Experts of a small language model.
Size: 8 layers, width 320, vocabulary 2048, 30.3M parameters.
Experts: 128 experts in each of 7 layers, 32 SwiGLU neurons an expert, 8 picks a token, a softmax router.
Below are experts of layer 3 (counted from 0) of a mixture-of-experts language model. Rows are named router (the router's row for the expert), gate (a neuron's input weights, with its number), up (a neuron's input weights, with its number) and show model dimensions 256-319. Each number is 128 + 24 x the weight over its row's rms, rounded and kept within 0 to 255. Numbers have three digits each.
After each expert's rows: "mostly gets" lists some tokens that are sent to it at least half of the time. This comes from a sample of Wikipedia text that the model never trained on.

# expert 92
router:152120103094103123126164129146131136174151106113128110124133099106158128160096097145153154135157133146138146142126125115184107063111116136137118088114088149128143116162145102151168108163153085
gate0:154133118136145141148131101166162140154130104129071115176129107111107177134151160147132133129117108137172179133110103175173115134114134148107123089129116128113111164119114144141148113106183113
up0:168142136152138149135121113121155114117126095131066131163136127102102183146150156143143139124137105131162145133115127162176138142112171130114114083135151127127095165109111154128167131114168144
gate1:115139133118165144147137174106129111164144157128114123125098078118099110134110120112101151118151143136145134134125149085125171081142122122128090121127111147147091105163059114109145085137148139
up1:146109105149086144078148116120115140117134101170143118150119146102130122123152140168102183113104077103147086128092130150110124132126117134093124123124160129166147116158109156115151165123127127
gate2:120097111125166146121140115134117097138149140105125153127110139140141125125131077112100112159158135127152119132136103117151137117098170147127133127128095103098151122156126104155151101169087146
up2:117168113137114135161099097130141145138118113094116085136161093113104106100134147138158141102136099145132168110094142146097108126161105121106109155140132175155106141118152170117097137059134075
gate3:145139143169137126111178113124125110129097106116162143142134098106117083152090129121137126129130114145108140141124113109109153111123146164136120112151094122089130160102120132089138070122117160
up3:133150133163125122122165070121125130121104098140159141129128098121140094134137128151174121102115106156118135102135125096115146104168140147139127158166108125070171150104121153081110067118106174
mostly gets: ",", " during", " when", " but", " before", " that"

# expert 106
router:142104075108094099101164128111109137149124112109114122156139097105139098146145109162150126122156117167164141131140146107158090099125095136129108111126092159108164117144158115142155146150154113
gate0:150118101132142125125187153106169100124115139122097120141117132156140095139118120171093146124136140152146117155115143085114124096120122176096164173115091119142120125170157159105119146126134088
up0:074122142125088128134084139165103179119115145140154139126137162088139126125180102101164131117128126127118164136114125116144125155113129111122090085151170151132123106091113123152158105160077151
gate1:162136155077157124113129144146079106106130138183137119127116119150129108114119148113086171129139114135186116145137147085151178133105160178123174070133155183127125139131117080148113130118116143
up1:100138123148140155174145126115128166164168121087110176132128122120123152145141142105154098151149137144104121122136098167120109116129113081149086174117114100136163090159120114140132139172132111
gate2:189142159114142097140140133120086102159147136170089103119102145148117137156160127139096135146161128146153106134112145101134116096103122136120082130170096202159168131114117114098130141137108128
up2:155146145163156112146143131130112101142131151159125104128138143183143122112153120147093129132113154107164109137145143151118130078128114113129066136165091197137177154101123124109121160112096127
gate3:197126093103142113143143125115142109149096132134178109148145112141121144094148155111140113165122165115154158086088095133148134121100145113165116132122154146158132157147140120129176073158120136
up3:224100113100153109157126094119126126151108121112169101120135106136125119122187134109117086159126136090147158094106098141171140118102134118180121127113191161115133128145165160129127080143124132
mostly gets: " 3", "E", "G", " 2", "W", "T"

# expert 70
router:158124096110124135099134153135073137142150126043125085111125093123136131126114099153145134144121138135171133167134115104134119114107104142149138109156064147105150105142137097136147172133143107
gate0:124127140112123139207143147116142149117108132137145082144147120105125135129113142145121123105130120108106120139162134090132139079069131137103124114127124115077179097167179158090102129108125114
up0:091116139139150129178109144115120144116125128158139120163124119123158136163111148148101149100119116110073134145126117114114147128128133149091158113112106105118166090132151157104147126136116098
gate1:107119125099083106126167107134128147115148135121124128170138106124125121134138138115119101114128088134129160097134119075126111138110162154105128114144088148091096165167097119115126144052104122
up1:108153121134100124142142148092102109099112095148116126132116149080142090087145116083108072111123110152141166111146134115112138168128174139111149105163061137102116164123091143099105134116113111
gate2:156098168153156115140154127120123142145110117180084157096126118137152113130125132115130151119137138130137099095154112115072128096109164087120139127136154162137143123108133128135129102114110118
up2:077076102133069115173146131130108145126169174068123124115167120118154145146109108092095158118125108109111091179075141142127115129140144163165127106118147085112129130172091129131162109130139149
gate3:174145089141103168167130154101115134132113137113082102086127095096153107104185078071106117095134137120110132114124122109148112101109140119122143133127144108064122117143119140112104153124118154
up3:133119146164164156156079109102130083133128113108121137124138151097106147140137114119086163132130171170151110142146091144161133131130121134113129145075152143113158143171160143121110145145142131
mostly gets: " the", " a", " as", " an", " on", " his"

# expert 112
router:195115092102128121070131121128104128128142124134119127113140089099157101122110121109150126107125138139132124124142145114139126128107100115133108103163104146101124136157136115158151151140145077
gate0:153107116130119138100139122096092131120155115157115051115113132140115172132133111128144115136134087107159092126092115138164110090116114137124141130159122148117144108138090148119148137147119114
up0:110081153160121135130115108128093128132113132121138092145123128109132118107138096173073088100158105122113113143121121148128108140135121190101103159075139133080113135177123153147152108135119115
gate1:126108143106105143138121119144106112162149125157148156092105136148178093133096129158142100122140095179130104142134129123125145099110117104117127116128101148126115133157073101117130164126140085
up1:146122112109116107101160125133127136124106121133109080137139127076095148099111142126104169170135131122085149136134121134135125138145140136140142125126123129126141100136165126144137153149133160
gate2:108131119171134142114132108106123164103086149105143137114136111110074150116084111162109172060143106132166131114127131102133094133108104145134138122160147122146152119147111099097102140101146129
up2:147138146102121128111134157109113107118191111157114138144111124139161108095154121113138094162131109112071151139174114122128154100129131128134092135125141155120106183136148151145140117123125141
gate3:153111123108086099133150105166114142103141145097151151113101134119147121132142170112101112111155168085109111126077086116122143162108104085130116116172104121122126146156140088153194102097129111
up3:136161115096149115116138098150154092129121133125142111133092140121121115116135104141171143127151139111132138130124127129110145106108170134124104102157152143163114101110126092121114119089118101
mostly gets: "_", "{", "–", "/", "(", "_{"

# expert 26
router:169104103113115116115158149104125137149136122112108109140145089099167122167119112178160152142155130162154163129142129093154128103125089140116122115126089143094141118170171102145154115147183123
gate0:148107114114134138130150101098140127131062123127146100097154112151166110124095161135126136136098104115117072094152139099140183119139109157148150173139139116134154139139181061158107124147125136
up0:121172112136071143185130160112149114165093139139130122104122121143159158094053135101103210138108098120142125122126109151139163163141111157169133131129134123108125111172141152173137131136169190
gate1:175118115127143149143132139124133103181066111100090125137116106145128149139110135157176087174099087125138174089136174114153137135148071125117118132123131138124164147107146150100134141127165127
up1:115150118133126120106109106157117092069178114135150158134128147106137130112136137135131182079147193152107078139108085124092131144119164117141150139135141139142102134138098085147131117158121143
gate2:148112099115110126134155109105146111142132150117145148116139129127135140100159167089146092113103132080128130104133105097127114149134098109112105092119124141105138142131127121148125105138133126
up2:156104110138083144140137112107138136112171165133111165107147132079177124085140146116146116120123140076114135120128115098138104157114101137103115160077135075087169119135113148166126095143172116
gate3:126093080144095112159171142120104124100106103120112138173123145167121144134160139114170117118147149104137151135105117065119116126131102122090118130135103156121088066067155099147116105125115133
up3:138124165156159158080110142173109146117158131081122118094098143112175122184092152136101141080157122125121100106122137146146126151104123136130130107141125104132178141178142165138104160112124151
mostly gets: " area", " ex", " form", " event", " system", " inter"

# expert 95
router:134113113100114103091153121112114147134125096102114089134152116095165120128126124147130156136139151141164137135135157110162092105146114150136126096114087147118148121158145102161164164156154105
gate0:098103112112089157110146090169125117064176119148133086153153064087166145126141094120135112128144152124102100135127100104125137105168164169170106132123124082084103137153100177136200131154147127
up0:125128108142112116127154102106158148082100121175141124141118108170199094124149075131087131132169133116099122120104135162124144104167151133133098125154088127119060137149135135130153117125126173
gate1:094125166130172112133178094128167115114122114089132094148152150136132072119126140122139133167074174139106126144149140126133120115132125129098147107140128106110138163128181170142108123090157149
up1:150134116120123139111108145128106128116124117175094148115121126125134181154155093135157110094164100123123119126089163139090159112120166132152125106136132171155102131128108085114140142135130150
gate2:168142103126127110119084168121109150178150116103152125129155131147139110129179153130106165121097148059146152111119186149138104129133113149113106121148097100128112151146126134147134114168137130
up2:117106146137154162172121109171144080095120131141118130130114128147109132143096141163146088130148131159101096143149096111126127100150113118145140113120111134126120140143109122108137143107141107
gate3:119150132129132133106169144176142128141175147091153127100113129130135159170123146118162103152158121134108117140112115134154104146102156124090117113124128115107147130137116122141142142132106141
up3:149131121122116138153109086100118111109069136171076123161128101109112101094149078117084142100075097111143136136147148125096155086152107110133132121114101130110107110108130145124135110113129139
mostly gets: ":", ",", " had", " that", " it", " won"

# expert 102
router:177122102106122119091134153109123147161111116121131125133136103097160114124120101169158140126136152133185162136147136110160078090111083139135119112144050144097132105155181107148136134135156112
gate0:113130132122161075112144137099113124107133146121177127170147107145124074117132153101108121097096129141128067128183131130126085138087141166086166133167113156130138117133134157146123128087165128
up0:123116165130145180169120138126132129140119099125104118092114138090116163155156127147139112114157127133090169154080130128110147111133124074177082142077169105128116135092089114126137118186137118
gate1:096107124119125152092125123167142193140126120140182158170146098164117113140078133143148095111155127141148131157101117110116091146113121138146100126120077146137144101122151153135116134150109136
up1:078143130147112159088131141161131185147116136143188144161128117137138161137098156145104104132104131112137132147100124143143093125114125116161118134149069167151128111150136110119120150156109147
gate2:161127124126141136112129148116142138157123163110117126138156100128125157124115189147109124121139153119167115081111092157159167095146105144100156129181110103104154109129118123102126107173188148
up2:099127107133107113138120116135123107104150143149122133111136133108119128117175077115121136148108104121077117130127158138100042159120159138135073115104129166163100155123136106169145131090087132
gate3:134100116138156094111154128143140169136117113130130150104173133161134113137157114109116102135129155165135144124166103124117156126127156151139146107147106124140121160139172121098122113135118139
up3:151112112174103141131114135131153105177145142102147127124112163120107150164117100157097124143142132131137144095158190171128117091124120092095119115096126146140119116152140143142119184137090135
mostly gets: " (", " \"", " (19", "(", " (1", " (18"

# expert 32
router:183138092101111126125160142123143136133110112121138078143149105112166130123132094137149130155121143131143141147118130128195097079152124162146109114144065149123123096142153121152166136159135123
gate0:107110110123095114134140148131140129126146129110135121123132109114092145150105106092140130114129099111161127164120136129132114088127206170120147114129112136120156131136153186124133086154128103
up0:145143092165099111092104149119144084149116103087184121097111174138088105156170099167133155157139123112131108140087135121172122120131168115120091092142079153152149088154121169106153127140126117
gate1:107165140147111109117144127157113124085108108127167136130114119070096167118118136135133101104108139150113176093141163109106096097129135121104113135135084118118140127164122150135097120190141118
up1:127114102088117146163116152110132122156136125126090113160145143147123113141143153103135158123164132160163118151125083130114161126119134136164138067122184144138117125106103040144154127105138145
gate2:157135135136147156144109144110102135130109096132142121103110068110098129183100115190114165108137127117115136126155114157132122090115161135105167131134145127152127135148111117126143165149133133
up2:104143129141144151133122139123111167094097098178139105099100114116126133178152143192165166116145140136135147166124149150154108055137140147129120160122099142131127094083080149106165169153117141
gate3:121157130141079119086128169102095126082169117145133137144116119138107114158083145106166123112116112160111100078119098105148107127125162162130124146094087112159177128126144097095135120126149145
up3:100106096161061118139128137125135108103128154130131159126100126136112092111128130097169113123120138140101104104094135111142114143134125173158139152133107129116121096104126150080139156116090134
mostly gets: "),", ");", ",", ").", " is", " was"

# expert 111
router:117116115107124095096151135130128138163121103126117114149128122102150106142109111174157141123142125151139144122119143086167094099126098150132147102130081136124152118135152109171168124149166122
gate0:148122146144105127142119108084105145146156114146138144152139116115114172109133105091138122095145103140126151141168204134139139138119118166159102138142108129104101114130107137102148109117154072
up0:138133162123151158130180146144122125127107145100093094107110145117123116119151166132118158166093152129172077082114120135145122135137133088121115167152124090097163143153135092140097139127121175
gate1:132069127098098127106178175152096135091113103134107146115144149152115101149177155114112131154162123153153089099107151106123129163121122111148136112156142185144128137116159133137134124079109138
up1:141161129132115165077087123101126136153112148123144139130106143077122104102159122107165132138142124115150151123084169112159126110138122150143146128110091092116124121158120108084109145166136111
gate2:158103073125139123137155080188099077112081105055119146140096137109158142130146164164168132148125091132155130137067112116158093129129162137102152144135145085123141122149123124164143101136112156
up2:098128130129085155134146141119147149134115120121151150103167075149105092143130164087106151119076151070172138146114154157110170123102083132116123105096103130134123145150147118131132123127166131
gate3:081105127118169078138151151160106139125106091123109087122134127148104142146130122136139151148122155133113114117109110096134114149124117180124136097150097145075129124134144152152126120127096138
up3:155110121074101137120090098128170127104144149086140147119153102086137119110169105119090112098133104144138164143147165143153127114122118126106091150109142129155146113165148126116140117133153136
mostly gets: " 3", " 2", " 4", " 1", " 5", " 7"

# expert 3
router:151107113094099119104147119139125161155109113111104122154158093105157118156130098146144135122164140159140153140151137099158110094118099133129127095104096162090142130162161094155162120168153129
gate0:113114123144086121087160144124112152087109122126160149151143133121134163127132102111125134079138160108126185146105111134174133125131127122130123145103119141175125157149138113113121127119158159
up0:118101128155112109137139129140101161117125106089160155168173138141130168162141127142101107105120111116114138148115142139158136129138103108112126147130118148165135177121159128104107144146169115
gate1:100126153138139129120137149147144143170120131089134145109102156116129133104123119114173137104125138076141141098115153146129131133080092107110102125142113175111082112106112108130160076124130129
up1:133174132128095096138092165156143095178119143161066172074118078107128139116112138124150079144144166153127152170147147123151133123151114110145133167129097139127142152108132148107112170113090167
gate2:115143109162134114111161119146121145137143137103143130166139112179136133131126140147133136108114125098140135113150090134113100148113101163114094167132135165129085128193118129156143160110188116
up2:127100113088139134130101109113114118091111127167143118122136143049146154120124159135133112143143124177158094174093162141103108120140134084146144113107130152124183151099145122138136123175087184
gate3:117131144149108086123160134129126175110148092148116140157144113143165114095167123152126129120163162129131114147125166119170121151160169136121101102095084120108131123082129133155120110157123136
up3:154086113100151162136082149121096115155142155080156104102119142116118120173103103135156127166128108125154138115154100186139140076114094151126172138156126155152163142180148146092147135147137109
mostly gets: "é", " several", " French", " three", " many", "te"

# expert 89
router:150127119113099109104160150116109139130101107104119108142133108098151106144140126134130132140130118141154132158151151103137104120141124156111127120167116140124130100143141118140153138158140104
gate0:100122132097117130159129162105101140104114109128120144125131111111089117146131104119118137129137106163133111145112148114132125150129158114123100093122104077155131141173110120139133114201137129
up0:108122174116145160171148151129107122097131145147120127121093080127106169123127122123100130143166085147163129137117148125080096139151165117133120118155144097125140139133119151145129112182115125
gate1:111160137120124068125137120122146147141107165124142083193110127088150135127166145130144125157143137091079099130139080118139123069110131115134111143141117154164174144125139188121160100153164125
up1:124162136115121089122160096102124168113092142153128096170117115114156118116123131126130146147148124115111102115134079105170120093130129123132108150154153140178128153126134199104127098131137138
gate2:110160148135143101108120115120146146081132098093152092128145112084161132140118081149124166157185134158147142129140118176133153129123160150124127143114156101112111105162164128140112126172082147
up2:137176117124126106099109113124128107088147085083142124087144150068142138103097132168126133150170134139160151128141129146151109099119177132151144167155193123129153164113128148093111121164116121
gate3:143118073126096128107164133122132182173108146133133129132141121109161129148144137135124172162111109125076106132144154158155094116159150141127109097126160131112144128121128131132157146083114115
up3:137130173141130133164123123117151116171089108163118107109121148174171118110081114161109109112157114147104142152142157139100110123092149077134143111101126138153119124125146111160120120130103113
mostly gets: "]", "}", " again"

# expert 33
router:193117116129096083088127145103115145149156127108113114112138123111153114140101110137128159165123117154148135147137150085140083121145099135136151121165096134101135108135162109149149147130177069
gate0:123131133135147098140106144096092136144157092099095138118139132128105116114184136138121164155077094152112121071120138081163165157183133137131161115093152170147082109125089096145141150151168124
up0:128128130142132143116170153129183106144113156117151107128123138107142129123099123140147118112175118145127132172132109160098100118096103111175134112136091118141175129164189129130170130152124118
gate1:131161142127152148147158158132107157086143122157149127108159116154180148136115153111108171091135091141155139146149128100143114107134146127110131100146141147147120097164133155131109107143110125
up1:132127110137142134121119123152126093119116116164155146099129147122184158098129125148107158153119165121138103121096129107191175092125131130136096101101104112139171132139128165116107145148142133
gate2:125127106140114123140110122082134127119106112117099122089124165114145109170130175135092166117176106102141185137099117072119110083108155137120142127169112143135094096115144155168131125124151171
up2:129146158085147145095161137136153119121132132127151114145101121127092105094132121114147139139106128175155092129138086180159159114098115128136108123084145127097161121186078090104130109127126102
gate3:133068126102069119173122073132108101113177084042119133100099113125102135112147147113116124184122104150112106105123160099145106147107139135135123142096122128107116090164163178166149151153123141
up3:166091124147089118148099115142133104125160094069153132120110185138114102109154139095124107130117096175115112106144145147103105144104182136142141119100168115124108084171131165140150139113107114
mostly gets: " st", " re", " p", " con", " se", " co"

# expert 48
router:108129100124088126086158131118101142124133077094099092151169118117142123143086100155151126101162158140148160165203138082131101114096107121110137112165096129136131102147167099162150144128150072
gate0:135116148105078146161139172086118141124101119121098099071100148157155115156101132167159143136139126123121142097099105143092132113188121136095106111164129165137122107155126095159123115115119160
up0:128139128127093144150141178090108147153125073149112121126126157145143157131114142144128115160132155121127114123125122143098121145161153136107125129138145154153114100156107142128113104137107130
gate1:085147120109089118121126069125134101101137083112155098074147119115124145149154147113150120108115132123139129112096130132118132113138141155115117131123141135142158050113137122105138147117123114
up1:170115115147155130122138176134120134167119153169106163156119109133133081143137137133101126141139113114155133163175130105132126137107111124136134131155132115144118219133132139144109088131128164
gate2:123155118089116112167072145119172116129125144102134152156132099098140108145182124103123148113133056109088121135114142109171154120109102132122136104122127130152119142113100151141151129123103139
up2:158120157146118155104174129107067176138106070146095133103119113159147132146129126121166116129145153166184180116163152122148120144131124125137152149117088148108126140112133109103116123081129144
gate3:132150099122135143079106110101181110083159143140137110109124106117140166140113132136108108193101146133157141061124131132153125129108150114094134136105178115153182099137123112114153145159140140
up3:128150156128160123144139132125152116121134151120128111135081115138148134102110108123165094116101129114125120108154080102101143153131064126127184106115076161117149123124143182096129120107079116
mostly gets: " W", " J", " Da", " Go", " South", " Li"

# expert 58
router:142108123108126127101129130122119132141107102119131098152160100101144119143132112148160144118140109152146122140149119121145105105123088149124148089095084142135131098164153112164150128156139124
gate0:110142099102148143088137125118110128092122113155129106172144136125124142138086125122121161118093123152096105116150130142122097135144118116139148103107122134164110102136115073145103136107161095
up0:107124075118152177134114138126086139116138094184129137138133145158162150152115127087128149126121103136125110142139109155112117151104130121147109108135123134157099116134111099117137116120117117
gate1:124102119131114140136147126107101111069105084107110134163116087140091126148170134145157115113140116149126166068119100142110146140133123125120137098127122133114132128130192131146145132126132191
up1:153130125121108127122109133128119141168115144118121159082127136123185127110122157153120152142098113120118108164155145108137109092121112102120109157131100157134143109134105112094100132108143099
gate2:122120121163136125087155126107110149101120135096119144148111146126148137121108160114142140103123116091135175117120099099107093043116202144146120112109117162122130113176131110123141167106077147
up2:136128099176142108180079150134148138130142154160137101142129096139075133128145116112126155191132121153151135142154120127194155089120059098117099111107097107095128162108162120141115114123131169
gate3:147124105132095084140113183140139056158097155122063164121159120186107184106117128170135162153109133163151095141141102107154131123123085132099140121100120104152153083111140148137150129113129166
up3:143093111123158122120104107129086179076149104098151093119120121113115093136122133111122083122127108060067143119140092120125135121129123151151133161163152135120120175122107086150120142143155086
mostly gets: " |", ");", " —", " Total", " +", "|"

# expert 30
router:112117083111108118093155132133130157124133094114101076141172115110152125141107099133147140109165150146151166139171158102141092097100100126127132104147088146112157109148168106152156131167160084
gate0:112138154134116138161110079136120118130087169120106144136131149131121160151113121084155198098124186160066078092121112096154150133132122129116129126137105112160164082152134123133118107136136152
up0:102154160142118153165088107154112105131085179113129123166130141184119156103086133086133159103144152145073085119130123110149153155123068124115147158106105104128117128132153139087106118147121137
gate1:126128144099155095129125127154148127147135099153099141121126070123137143123139137126121150132139118145094137119133113134088163129129075131170132129132079121164129116098128150108129140138134131
up1:093124140134168117125149124128136112156149104175104169126125168084132098124116142149178166117135144109086113102164119100121158131111103134125136095151153127125123124101088156184144107133070142
gate2:150157151169115099140135162165118135127109091124123140144107192160125109199140118125135140131127116135130121161086131082152098140123104150131157092130133166152131118100098137147145145132112124
up2:136166123165119128132152176163129137144074101097128154123165170154107113179125116124100125113138113157122139141084144125144118098150109111139107102104141146110131147111120119130107093129105111
gate3:122144166094150117070154090128128165158146129092117112135101086155143110165131120178156108091098133156132125157123168175141113185126151136110118107125146117133141122140107127164100134145102154
up3:161099153114095148149134139134143138130150122144121158107145159131132137106126084117092142167083115145138159127108117137100104075111153129148112098126145126144104106121122120155181148132117107
mostly gets: " Ba", " St", " Mi", " Pa", " Co", " Li"

# expert 120
router:124135110109089106090139132173113127174137119068085086114151103103135128130104105128183145120151130146143141149153119102152118086122066105138122104095080165108151123149138097143170130143148098
gate0:136107127114062177131127101115130108140139093113133144092113131119134122104102135141134164146138137105145166122131073056140150097126164115137112124144080128113131098103129122128147111125120111
up0:142139112141102139129131148139121099155157168141122138102097119131145125132081093107188125158163095099109094104115133131091144133151109105154128104161087144126145112114161132107142153111140123
gate1:093142098102141136149089133180124096145124103137138111130182113141138132128142177108152136156160088116115143102112156144124104102124129149065098131063158119140158120137122097096198119137128147
up1:108144129144166146132108127152143110127151104125164129127152098122098123134149138103115160133145122129137174122137139221110058126163089120078146112107147114140148099103109125103202118178119124
gate2:095154122078101028126128157147109116162134128133161139076157134139112133114149125096145144112127148110131158128198127153113154111140117102149094156127110148128127142147138080091172127136124117
up2:116174106077142065117133156153103086137137120137123123149144157176122113110154131120144156144125145129097161139135135130147164103163164118152117154102130132124109130137158135100178124143114130
gate3:121107147135101130172165104157120132126148139139078121082141113113143125123102132104117089102145134119143128093067125101106133109158140166114104146142106151139110140132070142134142143143167136
up3:133098130136146120105093137115141142126145136114162151134121146134111105157155135137155137167113127153110148151142120145160083121119115094137148145130131129131138101111197090122172124113106122
mostly gets: " of", " the", " his", " for", " its", " an"

# expert 50
router:134134095106106122094135153127114143147101113103099105141170124113147109132092105170148145112157151138158166143158165098136097098095084124102146115141074138092151115159151102151155124145173105
gate0:120135100123185115087048147089083095140164149143156134166115096137115148161098134130161164078137136136141150138101145148135140138126100140116131133109147180097149088184086173145125147128163134
up0:105114140116177133106049147099130085165177175145133161131109090141158141172097123128168140101112148164135147137106151123132140141143078119104134118105157145123122104124085163121136152133148163
gate1:166140105130122139101108115125116082108158139144139137139131106120150131124128132180131155138081129164143113127114136135127139107108074152127066140133112124085118091099121174110126129165132180
up1:143126123151107171101064090128115075132146177126142114113154151117137113096134130126083153109038145170104111115123122151130142121119119146113121113095113086115094121134144134131136119147115163
gate2:126120118118157156162115145120132131163183160122140127115137109135107142124157156131160123097161134131117172147093123119156131159149111113124102123123124138110142113083139077170120107112116102
up2:146091173126105144156137089112128158121114115137144143134117099157176139131108127136107148146120082119174132106157147139122115125141149150149145177127118150162145144143133127101111136133147146
gate3:136117139119133129147133161117121143119103117109115135136140089112099140159117134117112119131119123079104119126156111162151145143127106135133129101151145176162141158138142123098156161130172150
up3:139152107098154149182117139128127130118104116117110143175160119136130164148121138084125106126075123078127137098132147123095105111148082157136118118100177135165137164135093147095144147126146095
mostly gets: " O", " Bu", " Go", " Y", " Ha", " Mi"

# expert 79
router:140114094078112108110128124093126155137109133095108121118134092092153098132148094146164144144149126147151131124135143107164113102129094148124111108131097150074122118150148105149144148136162121
gate0:121109178088124109138099109126127106113107095132090101173131109141156116127145113121117128090103104120128136134131111108119098132165120074121085117124110076123152126092170096127135126135148160
up0:157132137115140129134146084117121163130130182114106134095134143138130148133150103102160145144158114088177118141112103096114144146117128171151133147120127154134145133137125108125131119093128129
gate1:112161172075159120150123160121163125118118142086110087073130113150142125150145144139176109155132103069129127098115122117124088108099115143157134099118163135113099129133135142129115129104167176
up1:168095104158121137114124080127104121110170088184150173149083156068053126096082134115116172096124131163148142171122107164114160113158140090121124113158111122136154115120091100123127137130102083
gate2:130117115109120139158104118138132165123135151143152168148116123111197098160151144159116149174144150143148156157116119079155101136099154119085157169110118108094134155112165109115149157139130160
up2:111148107108114104078174135134130129137099119128107094103160149136084091135116149101129087092141119129109097113169151144085136159143107111183116125144139152137118081170140138119072103102129100
gate3:136124146140118146116126173084109133148119073124130109107144121105138109111122150123121163145139129130086105131133177100127167130161149174127150123135127086084123114125157100181104124157119128
up3:135139120141089093129099166103092109098104122151133108141135112141129174066104165108120098152120136104069073159103133095129127126131102126118129121162121122090116118106136102149146141159117101
mostly gets: " car", "Ch", " back", "air", " out", "ri"

# expert 75
router:134113114091105125081147141124117148152133113120116106135175091102143131150126117158144148100132142156142139129156139112156123112131106146128152090118087161131144117170161107175155137159149126
gate0:078110108107106141083124135156109154125124139126137109129143125118150125131145142105127091096105100117136158157155115126148084138134171140158083144104120109144145075132133122140145124126123108
up0:166104159129117086129172136117151124125138102166108120133148172099160140101146131154143154145121146135144123128120128122086130116121074132140165136140157136124097169135119075127121146148163138
gate1:133144158111121144113086148141128143108083157136127139164134131128100109149128154142119163067147108121116091131116099100149143136123109171115118152114120104158136132145127116154164101125133148
up1:145149132127135122123149152113137101165116114123112107138146123118154133109148100141135110174111134125137147102155139173116103128154114121120167075135099137123092134139111141110124087125125102
gate2:101132103123111160088145133179137155093149102125147124170147132108103163155172173171112130096110137118167101127168118140105148127176154134113151135115095108115122178129167078160128108138142129
up2:173118150154163100180106142097127124155145162142117144106116112126147090112075099076143098168157104149136149129101146129127109130105137141150118091122147155125116096138104187111102175131115087
gate3:157096105139124131113120096136165095106172160115129162165159128109174169139120109120127131140148124127112111124137108105149091138146130145127142116139088125158118106127129159150128131138120159
up3:117119125117146098121103128125115109110157097137161121162146150128131122176212131143128134164173110154128130129123140145148135143126136115129110096131187141127084131167115080109135130161116126
mostly gets: " |", "%", " —", " 0", ";", "’"

# expert 80
router:132128105110113099091153159159093145137098103103124095139164098090129104128087114150165138118180146144165147153150177096137109094093077129119146098139070130115142116148183082157128147175147080
gate0:166110129132101101134141161118155145112107166134137130128165127116161121135084109125187157107165143156130136123113170112093109077157147135139097115161136141117083153128120107133095127097083171
up0:161151120144105141165106147143128156086113172094158115168156112118172113138073104133142124086144123148103167131109184094122131127132162118107103116141121126121084138129105121092129115110124202
gate1:115096092097089111165102106111141151116105102156135141128105138097144139121080140100149160080145137130111129121109119094089124117143107135135112139095076082124141140126095161117146133120139116
up1:106131107156135110137136096142123188131136140132142117144129138097141125122080133123131186101115118107096146124126102093129121139131119096115147145097111150125125106130083096095136122126111106
gate2:158129119148158088153095127121163135122099075130099138159125152106147141130099126061118079118149151140103102148132113119118103086123150161097131078101103132135088144151111112135122132125134105
up2:121143169133196122142111151141171179144090095095125137122098121110167167104168090108119140143177140112147089152137134138086111151141150145118121185143106159093095124134147129161109133099158112
gate3:104129195119110099143160111130102106104138158103127099114090127121170173182104099111123139115151102135131110114138151120108127089112143094140142128131137103119153112155136120094154133134113084
up3:113175190155111120182141148142108166128125130107132097112176088122089093108123121104135112112142125137110150148154105104086148128145118128113143107118106092133124114117167104124146122131146136
mostly gets: " No", " On", "•", " In", " Du", " W"

# expert 110
router:149125108114103104102155163136123162153111117098118119127144112096145118151109082140153153143146134158170140145150144106140085095123108145130130122154069150097133130145181112162154138154164115
gate0:128098128149109169102108111099154153145131143138110112093166084134095158145150087139107122132161162164116098117123144115135134129154102175136119172151105105147094117134163120133164103141133105
up0:147109126099122140116169144151081117112120129098119121170118166078165075134104136137143110109104096104151108146147114143103088112114155092142139114119122122126152150124166136125111145123096159
gate1:156154142130058126104159134148157108145088166158153143130119135176149181124123129094117115123110152080145137111101137087173143127133092131079137100154124112114142131142139125143172131139102156
up1:156146138125091124177145130134135150150069190162130111119134087138143191142138099133140156142094139154095080130098124112144153113125161074155102122136140111086130117128148128106145167129142142
gate2:147115117136162104094092134137132114127139129124161109056130112152138126168133125144180172142139131141136161142108073127037124170119068177124174143131129142095114110144178147126173108137136097
up2:163147107137160094087082164149099121105134102096155113092137121149135100139137151156124160155148126132101129140129067158023116115116128150163188146124096122111126130109145117161160136127099096
gate3:142152122129133113125142101152103126121084134148100126150179139130152154156110148131075072090133137114112151123061150113138116103149116109119122153144126145121158146156150130102128137105142103
up3:198164151136123111135132139172135133139125135115149121111108107138139118133104089106108103141117130102111108116087132145183138145162104125149117153160152175108179176094146099105148088142137129
mostly gets: " \"", "In", " music", "On", "—", " Mc"